config = dict(
    moe_layers=[0, 1, 2, 3, 4, 5, 6, 7, 8],
    router_score='softmax',
    norm_place='pre',
    rope_base=10000.0,
    init_std_qkv=0.0303,
    lr_head=0.00766,
    warmup_steps=200,
)
Below are experts of layer 3 (counted from 0) of a mixture-of-experts language model. Rows are named router (the router's row for the expert), down (a neuron's output weights, with its number) and show model dimensions 0-255. Each number is 128 + 24 x the weight over its row's rms, rounded and kept within 0 to 255. Numbers have three digits each.
After each expert's rows: a language model's description of what the expert responds to. This comes from a sample of Wikipedia text that the model never trained on.

# expert 39
router:148139075124079165100133122096127159107106161153099156137157123153149110165153127123153123116141096119140161140101150201140165151142112165150123095164132142140123152154157107104175103156123135108107132089135113108115133126152138111160141116145132121173083156130086082057135145119137145096152115124151136165119134127106121067113118154175076148169141129084117148110144111115151130145133127153129113118130131190133140118162117150150162131138132116093081137167104126133121127130120118132112099101139176150119148119162110137143152124135101147128126107125108109108144146114113142167082095128149121120106127123136163149129119084108090120152132101159160115112164117120079125133114140120128147106090100076139123116130112152133151130121101126147130131179138161119122162123165070
down0:110162130134119172120099098114120066161113127117100135150145102112166149127124088133090166088102129157069110159091167111138146135165123152114139142150133101159127127116126125104168096103118104129125166108105126128156096148139098092107098136131116116142120119116126124124156138159165123099123160131135177131114086150107158155142170155135089171143129087117113124115109150101145131106150143113121115111149126160109113112113149144156140117139163114169106118144143143149115130123109140091123142191182134159147113113128121153077129150121135123102137145116120131148153156137099088099158128150125169123123115115156138183114128160097146113135068124135154142101110142087131161149122131141128178081120131083129091131160100121135085125128157118151132132057146087115161147125120162
Table pipes after dates. Pipe separators ending the first cell of a table row, typically after a year, date, season or name, as in 1997–98 |.

# expert 4
router:125074124125167145116114105111135075089095108116148141123161108174154121156092166153124124119094123142090115110132141136133167115175114096107136200136125107163128146096125103118127127096137209104174159141117140181122141129125131139159118112146105120113164131098131151144109151144103108136095142121135116054118110133129188171145125108126116125138119137108146147149145160172099083132153142104115130085110151100110134135138151137060109112120117111141090121112126108123155141141113158100101126155128108094109137125143088155092147122137104125164137127125151127137097131135131135132132146112114128127088145124127179138107155099152156126100155160082126147072143174128090108126128146133154121180129148139126144100169109113110118142151109135128123111158113169127106119119143100
down0:147121121132129138150135105073122111098125122129170122119131110123165124182122092107132138096115137157136116098113078140160129148138136125133129130099159116100124167116102098119124141079104133111106115138113137111146137151132154142132152163149133136180129125096081127129101129138130159125146147114107109155138148148112090139126137082096103134180133106135127102065173141096145147097133071097086130164139133130139116116156106114156089170166137120125107120123156081119157160090102101128162110110166143133088142126145134116104112105140137115188127183144136110139148123159139068151134126150125132097145119113129126106170153116096139131204127130098124129112122138120126076128097075118128093141129141104129131165138135165197130130124118149112155162160161145149112106120157138
Capital-letter acronym pieces. Uppercase letter pieces inside acronyms, codes and designations, such as GHS, RCSB, MBA, 2015 XY, SAA.

# expert 17
router:107136171151157093133108138152093136162123090115155143134095114107129114126078127124112137156157103142137094106121119156133114146134113153133165132121111142091123138107128165138090164167154150098164107159155081139085135133136131131125147119155131138068127123157159139139133123094096187140154145137131138122178109107144140089118145126111163145087195144150127126125128124119155133090070126128101141158121168078105203123103075112146097143118140109152116145130118119122100124132092097146121179113132100135126107126141130127111123180115117122091147145141116134113148091131105131162113174099099121096149098148152117141130135098158157115131165114149137103109153060114153183139117125090147132116121168101111136139146135152136102138112155133109126109126154111129129157139087142
down0:128180117117130150135147110097150136069120117099111128085143165100140099128142101131126101087139097145132126133109146191149141136108129116123143136145146148090119163096143139153142104106120104156103070072112092115132130112147133136131126164090146088139159127110121104106112099116130118165125112133151096135110148121106097151156087110102132142143116133120136137117143141123175131131163124118125161128161111162097140097123108146136144115149141111106131144099132113120044118137145104090111169131138118148129143151162143110149093123152137161096149098147177144155118113132131154128153151093136124163127166139124127141084109146126176103141085126095101127133185101149128151104151131125114112161121146152145130141144151086198169094128100126093138086117149136134131098141104197
Table row endings. Markdown table row terminators and separator lines, plus paragraph breaks before tables, especially election result tables with Votes, %, ±%.

# expert 29
router:108130140098126150143092132166154096165114088124134156170126123119150125116098164093143105104161146142109127121127145159127144140118158126107104125102130123087132182137139138132118104102117106121187160175082125145134106132120156160156122119106127127113141131128109113141104123116048110124125161119124115122124130109121114114115146099112140151103144074155122115109128085108134129164141133118119133147107155131110130144085113189160074139133064109160152159130132109124126189133104121105139138095133076119167071122149154126146104145140174134130127130159138094137171122124111124175131113142141107147112097120137125132141156139154132103142144198078087106157173118130133113073124107137146109132154151147169157153154148129126085080108120106126126137119135147138099131115158118
down0:090110162165106139126105168100140142132123122128116150093154138133141115102138167150147154158098123106102111160106138109146150156120099155113115130146144115098070146132104104140155121110176160097132093163106127103100130144100141117148128168125140143102145147119137156147094118152122134196102151139157099166124137132136141151127143109142171136099146125131128166095146122086089095165144165074099143146121104162085134159088116128145125109091095129147157108129123129105182131134115102111131146134168076133091091100144143092170120155110132103118135140127115131107140109141126130104118170119122109118122100152128116141146130122145143124128139139147143098132097118086113154155134096135071101104183154113151058136139110129145127159136089162143117092115164156092117179148141120
Abstract noun endings. Abstract or institutional nouns and suffixes like -ation, -ment, -ity, as in population, households, insurance, negotiations, development.

# expert 8
router:111073132122102133057106133111162134127181097147135107131116098171120128151175180127114143125158097158130095178149123105092157127103125142136117101139129151097121164120173101103125119118128118112098125129110136157131136143167138102119138132142145118134150138093120086132151133096132083166169125142135133139102129142116121099084135122189155147142108119126133123141117162088148116124159117124111118131121133157144101132161087157144114112151089114129114145165107121121146152136163124162104120150109132091153109122157112144144146142134183133154123134117150129178112133099134131174057163172154131070130112119111120110147101143165119131121152105134133120178137145114098139120139118074094136131121134116119135110180101144134103143105127124186136119095145136137106163075148090
down0:121161187075057125127120163108159168143152075121092113130119102132138123096124135103094101113141161114136122102160098104140147107106150142159092132190095159123114124112129120146139122132134138125082176137108123112154136111190098138135157121122139100122094122113146155134117123144126121143123159130127163131117140131139115169183142080134075107105134134148119136131149161153170149147153172142148111138106129154127106143120140126112090137121122156112108103130102127108159070110154110135125122171159115142126104127149153098091165187151158125131123148125139092128155115092158152108110158129126151137076117088139134109119139104128127129086072109102135136156161128148137157089104119110102143119160112134119140121160124146182126130145104121092124112133126091155095112092118153
Place name endings. Final pieces of country, state and city names, such as Botsw-ana, Eng-land, Virgin-ia, plus whole names like India, Australia, Japan.

# expert 58
router:159087130069145087132138153124130120163101087132134136140110136118131137121113128088130129133136115092138132136136136138112176131102137138093137159114131129110106149154112126123138119106153132114128159162152114107133107120103090172162105115170134114125148117147140109139099132133090100148127160140104132133120121126149113165128110105124129164081109094136130091117110157123107111162073135133134159146118132157134158126133135133114124136147100134173172163108155106123126160123103150079145139111078115127124086174151121146135109111138134134145134156175167099178105092132141067129143125140098103143143141112150159079140161146122159149135138180105080111154150071152139074097122137168147148170120132138108116156157149074114081131124123110100120165110137181117117107104181138
down0:125146151167143123116132106142121109132156157113080094128133126150127128168124145137125116123128132143116115126133138137106116146129131102172177116145115157128141110147130104137133150113109127074100087140163117166154154105127116117146157123150085101136068129153125118151095125132140147101106129101134157125097159153140150148137115165161133155199138149139129112174156125130145098122144122103099131138099101144120076149115192110123101145121174134104096107155114154125094102128122098114087136211101125124185149102089122136106124129122107113122090135088151095089148123178149146119096114121143127095111100140134112120097147116153092124135109109091183117150107115151183098073139138114092149110092138135146134128116097156136128116132127135138139127130116140100120130203137146
Abstract head nouns. Abstract or general nouns after the or a, like period, system, process, method, goal, and suffixes such as -ity, -ation.

# expert 45
router:134115160099168109142148099148155111114115120078147093082118140170123120123093089107122149156104138159103130142113128152131124078118121138123134130108140167122102130113104140114175128176140125169117153179177177126157061141123131122142120160115119127121103130132182131132135106063147148153145153106135153156166114092111108132122100155114110148144150144069104096107148095109155126105148112169131128107144123112116136129119128110132102115120079159114085110146106155097099161140115086141150126126150145152137145108081145119109143142143124141131122129128136128076142136122097133138150102171117120105127106192138132124160115138139119142120125134150144163130157083142085137177148130113139128071137085128112163094085176146143141155122112103131130117135158172130112160110110112
down0:135170142151130087185123153144142153106152115119108125145123140089123118097121160110133133126154129153141100144148129081083092142110140108169134152165144141119125165071137184146093142113125125150094156150129164135140162155114126145156106104080112130117111095107135132140112145120149169132126143072120126144183110171058094131122079135095157105111125142134124095141133108146121118124098129092139146152119182123103119157141099141064135106133087128107134116136124117137121140172148117115186141111076183117136132099140141083126107137146162139151131139132145116108128147096117145142110131138115077145159135141100143119142183131110119120130089157123155100123134102129148140139119139156148139110104158112086134108133120122090105115142160159137121103109128114188118152089120112
Numeric stat separators. Pipes and semicolons between numbers in sports standings and statistics tables, plus goal-difference signs and headers such as GF, GD.

# expert 9
router:113146178129155077144167138134084168144116129137073118160164113172145132135142134120116111094094179148154130139103156134133120103119154132099168103167159166129139122125133120134105096123110079105141142107112142103152098124097119111092133128153141131169169151140129056139083151097147127157123083126152117080113142124124130148140100117096139122116139118120102099182105102130143111111149130140115122114155151136129173160104096156103175118139169108074076126158164120117122121161133192157124143153141152138131131128149153123120096109142121106152154074117124134120117089110088140113116111140132162129145099139136116127117126120134142161119090097154141109109095090113154158138119128106129139089180165144154125154108119127139142079137159135135109122112098121135102136137097113
down0:128122114146131161118133113104133109096128083132150111086132114119109123120153146126138127120127126098152115128135090151099118103113164165139162136089107092105158121131108110109142116181123143129093146144139114137118101138137102141109169144133098139115108151127122061131169132112145099145106149152173131168103165166084117114099155122109111146153139104137150116173186087115148189154109130101113132129102120182128188177125092141097173130193160149138145131103116126104109135114147066122106130151081140113127165146130090136102132178121136101155130123111101104166163147101114125118115168146142145120116127094105082116116119140118124169168138106110127141159143134169122091131147113142102134109121078130123118113103136143145125130135153138120130155098173146099130098108148128
Linking prepositions. Prepositions and linking words after a noun phrase or comma, such as with, by, as, including, between, alongside, during.

# expert 10
router:135136148096152096138129153176097114156136120132104142119145153178150129116118106078131136125153152137175185099106092143142132131100138088128135096071113135094147089111112137136110122129119132136185111124155136129133122110140122127129117099102163128126116145159096083135113166117126161149146095139140114135157112134144136181107123112145164111099143068069164134172133111130127136120141104170138125082146161118110188131091110158117131148128134088119100129131148143135106103109156147074156136110080130109127112144125161145117111142116110120162138135136122133164144118130118125110096138112096175135113122114135107127124109062145131147122111125143144105126129099152091142159122140153151168142139125149094109107085137076146087159112146102160122198143086145088118143138135143
down0:168153135088107112114074123138113163101126113144117142120177140106140121106150182166136131110180129161136115141145154194116125121180079146135161135103101127128137133104138136150167167102138135127088107111116077130148117132114115122128101158141098119147111133129117186139103144113087124141110131120121201131124116163137191078094118164135155110132066110106128108083151107147154105113150102101135146125139084122152119085134137171167119112138136134128117122161134108121104100144104103171109118125140083079131070146150121101144112124128100142091135139145125129095128092135164100127159123116137130115126171119164133135119128127140123150137149166129137164103103138161123140126146127147131127111130116128127114094129103130126182109143116136146157128125099123106130122094085079
Common main verbs. Frequent verbs such as has, had, have, made, took, gave, plus with, right after a subject pronoun or noun.

# expert 46
router:141147090209142082103130149107068176065175127144109148124106151117135111147146097114111146132153107130115127126098193135142145141117085134129126144116131120127172118134103134146124139140130130114105120141150167163133105120140145144133130150143120140172151146093124143065121084150106153141131117127122111122124135127194124103150114164168158100154099109102115148115109136120136130187142111115126122164155109173118140125086093129127110140113153182113133124106112107139135129128078103134102104116145108149126105137162111122128108090136142152142119138117135137081093154151116141113161087112116130128122136110131122148116107100119137096152124093089172115120101135115154131134095169145117114070137087162119139119139170118138149101166137110177133141126126104116119161157146066
down0:147114091142148149103110108086136143097140110124091109121160125105145110127130129120105114114158115124125106155072141152177142143139135153108095142106139146135143138135113155120144121118174136153118120132115140153147156133161152152090128136121106123136111134096125136149137127164083126127107152137109166106145143181125133127134197101125143123151114116099144109119148173134131129110103116109119096102079127149160138193070101122145155140141142146137104118138104162131133147099134114158128141174119154082130136141143101134084137162139115129163134172121090123139153117129109139063111140097133134108153162123083083142123086153175151128129142085132160128136136106158149106148159079136117101126182138084150096113073126118126152141116113156111076064121141118131144117184122115
Definite article the. The and the, plus My, That, Your, opening noun phrases and titles, such as The Final Days, William the Lion.

# expert 27
router:137170061175132092138121179126166093153114143153113111101137174106141121138146100103123132121159177114150110129129130121131110130154125091094162117142126090129110088186160149128120103160148149117098101145135111106097097134139161152126138129167149135128118139144121126132114159136108198125116129117130124138130176108140114130118120091159109160111139111141152146087121158142123126149181119140095121172101088113150181109125121126120109129155126177132094102131160127127114136065121141101164088085143123137119114114161197135138120083126135143112137120143132146140120109115113101182169094148098135108180133134148145155148163121112131124121098105111169167134115132147103104107096110118116107148146173113101099085103133124122111101122137099121111134142118090148114101131136144
down0:104127111132115150103150150126112166123142116092103098118144084148130110108126145128132109159153116130118087127101157139123125131106129137134117128122122116093148111132146131118075167117125157120097115142145124122138117151126150135138192136090152128172118072103135107123144135113144106155123163102118104150125157136105108173167105109097107148151149176113149108162165077142150125094140177171157123160126167156148050086146112123150166097103158113089107129122135110122139130155131090128182115086151132155099121129111148134218122178118138122107118159105111123121116140171162127120118135133103126142119128114146140146105108092114088076118118093105103120112118126096147119149126093105129126150130142098123128162163129133153134134152114111153085150123168163125094117129095156
Creative work nouns. Nouns for films, albums, plays, books and games after possessives or ordinals in arts and media articles, such as film, album, play.

# expert 2
router:134138173097090098144125140117147089146115130108137105093152102152117113144090110082156170170083178150119123162135107163148106095132123116139122180130118134140134122118130149122129121129120162125178135123105099172117115121180110107149132139076123139087138136099144144104145101121150105088123148132131122105121106096096140119117127150181117132156109154057171142078124150145135092132155165164116127082096154117093130138123147099140180129143147128156111140154120094143099135103129112154104117123136105116107087119173127118135155118085157116109126150139116162092112128129101139190150159147134087065168096135131144117138123100127109119129166116119128098145160116150097111128106146125139119083135119113127172117139121155146122157103114106104133158154139156142126121089114107
down1:093138109141100127120150163111093123140119143135095124100114094132126150169141125125114120119110101114091115113090162161104119155140080101143156128165098160084118102121117160162100139109111101087122164145077119174107133136111147121164130119116112118115107124124134154153146155105133164127088153156108076140093114174152133160112139114143153122104115150140164151162133138101104096136130121102131130099118144131195128128139153108073128155163157118152090115088146089129116136140146096115147104108147109093084142146120126144126163153176164130118111113072136147145122135096100081106143150144116118103129124119180094138136163125084154170134173157106148132158155109137160105107137137142144148154103131114145132137127146159109084155118127136150126181136127159101125182132116115
Numeric table cell spaces. The space opening a numeric table cell after a pipe, mostly in sports statistics and polls, before digits like 0, 12, 68.0.

# expert 3
router:112110114095124106141123101113168113166119149091134144114145113137120110124090133117125147154121177135142095144132101113149107085112091149140126170134132123133121130135118155130125110189128180164187121130140142105150096136139094127182160132163148134125137114134164138093130173109161109108100140125122095065157110110108123154112108142122121141157135152071162138138138156142132118136104161140123135108157145070116131147114136089141167143126121124125113182107122072114105149117097094180108120138136068119100081103116115120116130124109159102115143161112120172105115130172134115169142182114113113083171115178099127129096121166118121108180151153114147117140140114156145098152123134137138087088105122161115142139126157141125122139117123113122121117129158147124107108092087139
down0:123207112106125134098168081142164137155154152107111159129171123117155114129157116100122121119113111129129107109116130115114175109131145196097126115083098130138161123119161096143133109103097074099119124085117145130114168132124096111113113117143141130111165103128067115129134079130179138107080129104158088099125133163141107130133155108122141152130147147127127156103072119135158126124114158156172091172147121130134109077109116144118139147125147124132149154116099119119115122136121134143111110138175159167173144167115090134154136121183101120130172124132156119124150136152123123116126111100146125169129121142180127130137102121067086104167129103125127131147140075137167141123127143142127109126116121138136128150119154107121091169145145124108143107122131131152159121140131067
Empty/dash table cells. Blank cells, dashes, minus and plus-minus signs opening a cell after a pipe in election and sports tables, such as —, −, ±, n/a.

# expert 14
router:144112116115110134129105117118153112081132125136149107082155127164117121124148119119133138152116104132140093161148118150144178147131098114100152177149124178141120100127111099129120134139129147101125122133135149148115094126153151132170146093199112127122147142098152149143098152121105129164111116126126113086130103106158140142148155155160122130145153159112136153150145144108139095136136148117138092091110146131134112132115076185104104121131118092140045140144108084103178116098128118127102126141129106125110167114137110114114133159115110125119145115094133144107144114112125136131136130137143139097145119153117206158108147119155118106155179155133110126102136143125088155086100123055153143182171140124129131109167086098119138153128101130122118110189116169141090115108099091
down1:134119138117128160123147127133136120083127132137166148115160113158084168125109147106173139116149110121160116126112134157103120107114124122143128084154088134113150112097106128150111156099075108126143119152100091132162098111145168118128142124124136126114144105095090108122123111141127102131125125090116137103115140147098125146177126129086142092145113134175132093113091158167103104163158072122126112134136141154072176140087101123107147148087138150157128126100109114139141108122161077133111144187139104136158131133127113108135132122133175134159109132174121155126138112121136143144157117153120152152153095139116121110146144100120168203137141150119166103149144168109118103107107123130064165129141116119126179141168140154157099160128121149143068088094149146157115159128142128
Country codes, capital pieces. Capital-letter abbreviations and their pieces in sports tables and lists, especially country codes like USA, ESP, ITA, and positions like MF, FW.

# expert 35
router:109099149140138158084096141119139125149114124137138122119115105181156122146144193167123129117115141136132147133156103119093190116109122140194112110128135118108104143120208078115113154119136150155120168132156116132099116145160142109116138133127129137153109148095126096135121095106128133154119093147117113166116086119161139113129118133158129184144150144121102104200142109126116141121130111091104172153150078183155095136089075150106133105153114133128136110151102129132165132114165129138128101146166147116160092127134085134135123128158126120169111149130119160094114116158165141175101102141144142082085134106102148130146124112134134132190144109106155115145139139133115138108082113142122105134149122109143118166156114161141085128147122101110123114109163117109097129119152137
down0:130134112125136177134176126114109115079104094141080139137146099127170123125115124133109134132143121073091213138166081155094149132116096144112113136133128103105107163118165119141131155118135117115161133117123128118160078129146129095164131110151149137159136125156118124091140151142133120134096124104134178169138148144128138104176145121139116131116135136175141111151132157110107139105064103102122125107083142149156086141134123117159133149096152085074129139134072110083119136109101122103118162107125164114100084104172148119130081160134169072146127125131143117124142096146125134147130175117128159159149126130128138113106129139109132153098103116116126135081128140155139137159141104105165123150130146125098125136124118094117131107106116149103156105172184150133099162125120143
Place names. Names of countries, states and cities, often after "of" or in birthplace lists, such as New York, Texas, London, Massachusetts.

# expert 62
router:146105114106104115132124157119147142139120111100148119132119126113132114114093112121132120181120109109148133161161141157133124151101141147124162167144146115117132131134149135126131087126122097097125088180111120099123123136094094153100149127154150152137141139158129102149144160139099115090122137103124134154114131101175123078094115099091128161122160114123137103141140135073129128109158113079142122126107053173147202129112094123133149115115114150128158100128146126091134138133166121144140126143094148154135124139096184100117163131100162148085154132158105123155130078141137090110145114129123134158166146150141148116126123079116127125122142165163098164139149066121119100140116106116152137137156137084073097137175140140115068146126125140103138110101170142159113111081120155
down0:112096094125133164106071131128178134121131132136145106096181113126074132126120121113123135169134114185140127112170105104149104130128154105143076120141112161136142151187126085127147155117105142134126125154153138147080119062123139120177122125166100082137142152094131143113119115139128141131158149134149131097116096132126121112178104136134124115124120140140137116176175081095119126122184114122157154125091106115146141114143125109126111136071122172148102146154098170144147135113140133157117120183146137125171157120147096145123140153159146119133120114119133121117087118122118135117123126127143132111145109128153141116137086136124117190123110132133137115154136128124075122102049155175141161123114119162127143097159106137134154129126101139083124098105106091116161134141131082
Competition time and stage words. Nouns for rounds, seasons and years in sports and competition text, like First round, the second round, season, medal, and Year column headers.

# expert 15
router:127132097174173160153139132098102109122125098137137177146142134139098106113110103110146141107109093126126123131083155143115161127124140143129116159130129129114105149091127142105166165118140129168140132120116171120129136124079106133161150150120135132140170127153109120120102101127161123061124095117121097141128121107151104168105119149174153114139098161135153142181118141120119129137104107123137130121161061138104165132107110151099149126115120120117165101103137147108103097097135183152135138154052148128112121125168147143111089125123136138095111142133142110170136117135178128126098156166174160143116127114147110102112128135103141127130067116093157110171123045108131119162114134149151122095151126090113146113120125087135097141139095113112116134112093151160164139140146090
down0:136100157139114118109150111159115156154154140177151126144125098163124128110134147100128132153123179146103160127123111140139104166121120074146117093109136105140119147089105117160153147119142181156108125152123082119131152190157109134153148140133122123135139122123130111130079125163133121107143105142114136177142172102099130120130120139121180114153155095112089126129160120124129152064143087135132094146110110122105106133118112134119105136139144102112120172097123145114096110141098109162144109152119109118101149140103095157150137154123117121129126132119135160156150117063122116106107181073092084145108103093086138123145147115132106148086105099181097119118149127136163135143120143131131136125116098112124175193197118129114158115167114136149136110170091142121124130113112084
Articles and numerals. Indefinite articles, number words and quantifiers opening a noun phrase, such as a, an, one, two, several, each.

# expert 16
router:126114093094176157132174132124156137111178165132122139156155172096136146133162154155130129111165098121121128137095121146134136117111128128123124096151139163130123101177093141144182106179119120125131107091140124102138134131101131126151143076139151121140063108111087138112131118139129159147179142146122164107121139131116126160130123125072144135125149124124122143155126083114122126177118176101145124115114153163143140123098090113127127135142126163065113116097081087129128074154122119145090113117132172145099139125108108160139148138132145106147141104094116111112095131118122155177140092121149129074138139124068105133147139149137119151164091101113137087135145126107120135102128136145098105095123185103118133095158106107119157127142137140172131115154119114133131153112191130
down0:103142154126061169099143161131148179170146145151179114146091140140121107129114107134148105136129107136126172133129120146147118174147117141165082138130108144140106122132115131147152135134182144100129140084126148074146103076137163115168129149094120101116120153139184150103124145122152113127144105143106073094129131170152150143143127118174111103139110139110141156162149139126119126141177108129171098126132117139188104162154132148131121134119135161137137114104141164103113132145073076146142059162129150140107130134136144090138134143092087136129122135139123129124117095105119089135147158152124140081105123124113096118126150123133128134124134152129107120131079088118124101165102112121151103145121082102114136134096092078129145131104139131091134121083109153134147105128131088
Table cell separators. Pipe separators between cells in wiki tables, usually right after a name, plus list punctuation like colons, semicolons, dashes, opening brackets.

# expert 30
router:121131158123173108147129129105106151149146170165087138154140104128128140121094159104122147197128165112092127145141120070135103150115148103127113078128175162128168116143130112116127129113146135117101144134174113130088122117120151103112115130173117122131146109111145083142126135153144107163119120118141139125125163142107144140135121160106165153061123106098132079128105105102137126128077127137123141134127161173139147144126158173070152152158125071077101117094119106132143099121113116158123126106139168136069154153136128125144092131140131144151084127106143179150099103131142115103101100137175136127102126153139120113095106118111135103140151111121109163100086122141121106117123092143152136111130157087134094163114098151134160103143111146122137130134071109118119166159093140
down2:143166145124120163153107136129133122144139181143131143102120140101132115114113132140155113144130132113159142139129071125171155129109114171128125194129114130133118136121138150156107149145107147137117079097126144127126142119154115104131142132084142148110114120133157142123161100186103104142079078128098129089136154098135134084165098156145144135118172136114155126187091127148150119164155112100150120095157127092131120165083099195145085148116130111130123142057096179117080132101099119125142128140128146098131118141115134123104137136111124140116133083166099151090101160117118121171103068133113128105131155096142103099122150120125123110100111151155138105118156101113161125112103139134153140184125097153113137168098156119152118117125124148104133144130076124129130128156094150
Prepositions after verbs. Prepositions right after past participles and verbs, mostly to, by, from, with, as in presented to, apologized to, obtained from.

# expert 55
router:129130148175139099123128158156142147088175160120161136156128130095111158145089096116115149152177165127102119129098122097136094125125127122125121087105113106133115136156118119129124122135124159152120118099165138150158130126145136115116137103165112103130172117104126173129101096133141140142165106109137105144122180124154117113160141162148134080163143070156124156090101157105106146137132140120139110086158125096134106128157149163124118101147150160089105164110107095101165108123071144134152119102152135126153137149102128150134137099118179132146096132104125134167130155133089143093160098104123122151104140144071127116112115117104106143137130101107106124122105131117134107077148115144132111124158088144118148078121125135115111143137129123150132108110048102187151195128105095
down2:128081152172101108121099107179105138188141110130113144168103115151123098136082117106108138101128152124111141122129148114147157127118088133097089126097134143178178157104142148127064130104138123107160148092183149100153087129144124130108145122100204166132104079130137158136118137089154125128148126103101143099128078132151128134130115106161141097110123084157117118143136102141143129124152084103128146119121064087141123128149148148127121146110135129157124148163127159150110155136148096135157098109156129086158158120142152103132122129145151132115105147144149162117131111094109136124128108172149089114124105140117124116134158126111123121165125130152117167112089122087119134159087154144145122167084078157097142112126109128157151125118138154159122141111085144123141122164134126
Prepositions in names and titles. Of, for, and, in linking words inside institution names, award names and titles, as in Requiem for a Dream, Faculty of Agronomy.

# expert 43
router:126161148153106116140144109159081111158122135111154187169138126131133128129142131126103146165170143150107140142129121124129109128148151092138097127135099119149102119122132141118143180098141125185174165133104088188127128105122098147068100135099125111084157122104109144119131145123121091091117150143112143115117111164105122156140161131128148122111094116145171079110152170181097148135098149092139111113145157176093120129121169092091131078119092124136153087152149075127136178141116176100114146175120103092115093130139116104129096131112151106139133121110138150123097137185115127137161112123142134143111080134122091081105141101131160135119103117125135106158148164108133121113115132157139118133086136169137153138097118161124130124121115157114125138148148104140131100136156132
down0:116142091121108140163070141108102138133133129084088131138151134158136119119120107106124125100144145127092123135122119143102137096134143115164108157170150114152129132115091121149098165135126117074167129135109132118094160120145167110147140132102145119117157113133076127101157105148182142118133100184200127156148119122115162151100134131131150111098095109107176132076125163150108142105110156110122141132139130143144118110135165100104152109149125150138095156124098106096094121119104118058139126109138110058074095172112106166153085134168127154125087117112117130122113120161149115088172120120157177148138165116125119135164122131125119147146130176139079131144128124108112146158106147113129142141119129121096140127140157129113153098095118151087117146120157149117099152119125109
Space before numbers. Blank or invisible space tokens just before a number, in infobox fields, tables and coordinates, plus words like approximately, about, six.

# expert 12
router:109126107166083136092135118139123099115180156163143116115081095169103125130149119114104094141091091120140104121113098149120128162154116107133165141156117129124139073111146121149126125081130087164112124144177152121127146122166138117091125145091110115109137115100107131150135167137140112138136111123122130114116149153098106166128144149203135123150114129173124106110137129129113122118142137121146138139153118091128170108153178152161158091123154106138105086087069118152145115169108101125113187116132146142147169173124184155165124132114119144132090139128131118136093140129119133113123159090092100087157107113142112147148126148116139131103126085138131099132102133160103085140161176108108096125162120128138120127146132114107139118141154142178120100150152159137108080089131141
down0:087132130147121118111140146099137153111111145147177130152116105137113138101134129123109124126177145141111102135115121155124142149140141111146136117126172138110089152081078111105151114154115095172119182124196117085119081139135116158148096118098134159144120128127160133121173081135092131110117132136105119155131165137104116125162134113187097095127111122142154117117111119086139139166130152118151160157159113148085147101103114091090110111133113109152147128196119149128141125145105146144144128088148091136137097172125078160114143072146161139104092124108139147166154109107165118147150116154137109110099138126156137122109134134134151127135125095127098160139170099129094131093137134136105113164188131129146118104130127138100140101076162111130141103149155141087151126097148157
Foreign-name h syllables. Word-internal pieces inside South Asian, Arabic and other foreign names, especially h, ah, sh, as in Fateh, Saudamini, Vajsenhus.

# expert 33
router:130126121143153127114130087114157153141118154090122140160126119109126112106136138128111159140155109112149150097135091144133115133168087128099132099139131107144174099118088139145122160112105118145097139140148159113110157118089153138162146154135094113150088112153132094144129071117159129150091117126138175088128143108124175140146078098086160097166172081181140094116144119132140150105118117153135128156125100082081135130164153126099094108133136154132159131100116130143175143128140119144105100124135109131064142123178095154150127129126082130107144123177147094153125129117100132179110095148163158192144149157125137149112129125131093151113151117154147176133125132115152117101121150130134136142104122089171159155141102132132124118109132114100134140131131099084159145140082127
down2:110111154114126105114147147134125091112138113096114125109153120127137134174146170114128124139174156093150181103131098109142159175127112117067142106162171139137141130107111120149127132109136137116127139143111128122133144097109175122120128097069104150138147102109133134175126114109127141129131163156144132196108113141107105169155107088144089153093121146150124134073130143114139109151082152126152151093140164159117151126105094153155118156130123141152114169155103094089107126163098148154143125078166157151135132132083161136113178113138123164121109097103109111100126134133089126149109119143102066102124174143116110159136139155105146120104130119125146109093125134140117133119135169145102118124121200134094111147159118165141116126102141131159083115135128093076115122123117129
Line-start list dashes. Hyphens opening bulleted list lines after a line break in infobox-style lists, plus hyphens joining compounds like black-brown, play-by-play.

# expert 6
router:151094128132164083126106153125134115142143095159141112117138135108130111112140145145115125130171116128125104124123126121134152135146144105122111135140142127137145133140182104123135106095148154124090149145096084123116106123094096173175137094197121125143118115073132180132125126142110139138181121125112111136116106120127130135113161054091138163135099143162139133141125157101103110111148121109120131107101152162139136118170107150102083122137124118099173092117131103109186120150115158116112114130126139143139133139102075141146164132123167146138127150127142103123125120118105127191160100089115108063115138104120119141144122131145129136110126117113147126175144114153104128089135113112133148163115166104100123120209152124117085171118145109158114152173103120148108147091199143
down0:130112131143138106132159149154117136082103123134137107133157127091150155129160118092153151147119141131172087124127138132100125112131113162123131186117155135106081090128124147127106117111134111133119121187164100134154124101108088134160067117102119091119184145101128109140158128093103120136111120135138135146155153123098115093130122130099124169144141127151147159175114132126147121117131142113146121096094130117120139078145181122119164043177090099135111128134141112153101129152129152119134126155084170181133088153120103124085160133120110122160110182086116114127144122139099120099109108139163110147147118156175104111152120104152170106095123114141094161144155121128131120124150106139071146151132156135110135119137141129113108131116102102139153114114146136180158170104134126
Institution and venue name ends. Final head words of proper names for venues, schools, teams and places, and regnal numerals: Stadium, Street, University, County, John Paul II.

# expert 36
router:119141136152115134096198115143089162113125099125119143173147100121144109118096169160140142107179092138105191124151109146137146142108102134122088092118125106114144133126140115114112116127130133166130180129127135134119138112133136102163135173134119140144084164151104115149135134130136121129106185123136115144114106129147131098126121155138125186107118128116129129165123084119128145159086116125136143147116154125140117148171167125113118101130102078052121129104134083124150204136131128115116132139126088092182084123132114110123094144137114142162106136191164149136127120194133135106112148122131106128101108120151120107112106153115154106135108118129146116105185139140153110113140170157126129090083123128145097124090167140133118130120111111129115099101156151111179156147146143
down0:151143129100114130162099116144085114138134094122146160133110126162150141130162091101151123151138157163103113127148148078144162145093127118128143121119141137091182139193119103135140138142150120120101116103133106147129161157111118151133134166111103120126161160111103166111126158128101121134146105146103158122151165139096145106145127109132132164133141125148121130100139097104115104134147126098104102123102126116116103111125137147091076183143188090121138099114119130109142097118108088143133124134101130179119106121136123110150159093140094120157217113127138069126133143125149159093151157147128118139133166164139196143117119103122111131097083117101107119114112149101122125152099146156084114129126101099117167109130123117079099185119149106148093130115129129155156153150164115
Definite article the. The word the, and sometimes its or this, usually after prepositions, as in in the township, through the northwest.